config.toml
experts_per_token = 2
lr = 0.00468
grad_clip = 1.0
Below are experts of layer 6 (counted from 0) of a mixture-of-experts language model. Rows are named router (the router's row for the expert), gate (a neuron's input weights, with its number), up (a neuron's input weights, with its number) and show model dimensions 256-319. Each number is 500 + 40 x the weight over its row's rms, rounded and kept within 0 to 999. Numbers have three digits each.
Before each expert's rows: "gets" lists some tokens that make up at least twice as much of what it gets as of all text; "comes after" lists some tokens at least twice as common just before its tokens as in all text. This comes from a sample of Wikipedia text that the model never trained on. Tokens count by the router's weight.

# expert 18
gets: "1", "2", "9", "3", " .", " (–"
comes after: " ", " (", "1", "–", "'\n", "°N"
router:497479509527499498468516535489524498459552524505524455495471509503468553464459500537425544486429548541459508510545503483490589554533528524534533525512531472512496532482480519469549487515528522
gate0:508494522529466433433469499516427546464567587524501564565536509475517526537451580528433467504536521514474572521422506514460500474553522434455568548522461516514490467475530525596515534524521511
up0:481519533491482425481456533509439524512541537483533522572525466510488564540422589501474459495485511459475508495468436504489450539564505486490538495550489484455539492477530523550557596498538507

# expert 62
gets: "0", ")", "%", "3", "4", "6"
comes after: " |", " ", "1", "–", "2", "3"
router:498507514533509528577445525507597473477522554511523504574512469479473493555473481447486515504490490463454512472573482515483492497516477454508486448420507490513474497558466542507490492409474545
gate0:475542515546481443448470530508509545462476483566537493443389513507472492520494440546429537548523444516438573469530524447430477472531492499447439456525477512492507515469510475524479495506519482
up0:546442424451530544497514487466498449496442532436488433525559461513540481449503552438486452471474530562549505555482504544581477497512526527497540559490523485523562486502480497460514600449539496

# expert 13
gets: "0", "5", "4", "1", "2", "3"
comes after: " ", "2", "1", "0", "3", "5"
router:466518472542513475437514506529489475539493486546450547443479512528496517456487445510488542429506465433505492513496520490544508602443491465415495546592530592460472519568484436507556488514479502
gate0:523514527471480423478528486542533482503529524608506444499540463548489541511507518479456508481534543505481522489521563440470496503505490499514473475539496602542507534547530469439459474521435579
up0:578534513425512460484436532586397462449439505495483510477514501523478468538586511494499508516435465473495546491482515507476463487497481459430469530494494447471495488500496522575528493459473386

# expert 27
gets: ".", "0", "8", "6", "5", "7"
comes after: "9", "0", "8", "6", "3", "5"
router:501477470484565464502533521453505493455512501487449493628514481516518538451500453545403451522440536501459516414457525488413493488496434561455473452450402495476508423499500488496517498500497537
gate0:496435445551513471435458500423429500444486408511466423489543547497549534456511477439562552559506447557457559487447496450505488507522525510579505478469510559535501533471516559441440514485440492
up0:469540567454486524553518457561524491493485578480544546555485471513476478495457551543485470420474528475476429485576529475498546475496508506494419525496469462492515442538430458520519484494541485

# expert 38
gets: "2", "1", "3", "0", "5", "4"
comes after: " ", "1", "2", "3", " $", "5"
router:496432493517488504490520470519460505502482507489458488487447458482550517545547577470437509495487460458555451497523490555531489551452596548561496414532571542504516525459438584437479474531507474
gate0:513487479545473499462481473462513501496553513442518458466460510484499537512509514520450546477559527497552534427497571535464440551579466457534490539513502490494497541480573449546491497503554505
up0:548467449471470478534534506491541504488501557413505516536515468452404492567508576454473511402447517478460562472448469436496508497502500563493520424515505444484493509476469476483509486502603475

# expert 56
gets: "1", "2", "3", "4", "5", "°"
comes after: " ", " (", "–", "/", " −", " #"
router:500478437453490458469497519499446524436463458498470496464450554500520449534498502520449498508443488497538467546484431435532528524452566494511470494485501515508520487520503493515465551430455474
gate0:463509517547520393551477509508514488488456463511520498499483581519459481470499524501463488419495455513402480518486603510510471544486524503401535511484407505481439560515510510590526465479521415
up0:482504514549480482473567460486494478472475498482592492527522596516453429556526458542485557470452424489579458508514505494489498571519409577501569511540480406463441526476529447519512489475523489

# expert 45
gets: "9", "1", "8", "7", "0", "4"
comes after: "1", " ", "9", "0", "–", " ("
router:508568492497570562488559415537455585485530474487483453483495436485531567488532486521471461456469495521535465510452480425505526537506461518432468513501468480495505546568417512485462505532510426
gate0:512503455405476516532462441538555495497429516495513487539486495505458425482491390528548492498551522531513499507511509474521556550495463469447485550498442495517429475513499520498519434494519533
up0:575509506442477529527518430511562545466508491500468514505524474497445425486500424539469453518521529534571473605458490428447529536491431465457450502473556478497462454510537508526577437516524533

# expert 15
gets: "9", " U", "2", "S", "1", "A"
comes after: " (", "9", "0", "1", " \"", ".\n\n"
router:503475522483509467488477481521498533533470469521470508561444459501557520517542585475513587527492462520540538470391496481574519431420445457497453478530513520473469472502559469509559565459529484
gate0:476549532450491554592458503465521536498535554472485478514503539466453534469526605455409464465479517542421537465509490566567369475523533527517507608519498534560480487576510453533516465477480482
up0:496493463482476492476538541518478490479465542525420532543513540503535410519611509486465471548541555467458524494435521476532533480417478501547472471569466429524539521552478425498474546494529526

# expert 33
gets: " on", " in", " at", " to", " for", " released"
comes after: "-", " was", " were", " is", " be", " been"
router:501495489448508497474472528549514509572528386447518430448464555485543526523449518445524509521499524500470468455470533534514463417476501481545462586445543452470455484527564560473490519536469497
gate0:484576443495529530469506570547430416522530459595528485542493517462541466459467481465475502579548522452405487562445584519590498532578513491525499507465539615489502527534467475545486481474432465
up0:497511532524455412539522517458523607571511516438416547468479504554492538554523499547505526490416387427528523492496468535508500496469479523456570516545473497433515455502538515469438563547486520

# expert 32
gets: "0", "2", "9", "1", " ", "–"
comes after: "2", "0", "9", "1", "–", "/km"
router:490411588483508477550529451495579485480414510579478497458456482475542516583515509556491443576450547559547543576502529537522506535522466475541504498479530461473467509503430474513512466456499524
gate0:536455492516571517483558474497518559461532511500510504456507515581472578553538429513512518459571490594502574501457529508532450499488522496525508474480517486480470501415445554519510500511474574
up0:503482608432540500543510445475576499514528581570484563513480466557408518537484423548472504507482526489557526408468478505487548506483532511517422463517475510508484507504426464495449480440444513

# expert 31
gets: " |", "|", " in", ":", " on", "In"
comes after: " |\n", ".\n\n", "\n", ".", ")", " |\n\n"
router:462544553514514505452569504483549487508451530506496584514570540551518462546436473479427524470494438436480539506515479527498546473524503528485473538445494434543565521557444509524520526436503539
gate0:582428516407505427517456573516478473475520624470510562584482417492514547451489516545516531464515489470456577543483499503516434498494475530504429465428524473539537482497501548487444509487504529
up0:583446504451485490516469486491544526491524542480475584510468436503525493557469465472536507501485540580532513496443513522497563510507513529492465488482572558461539521454478538503505505480490572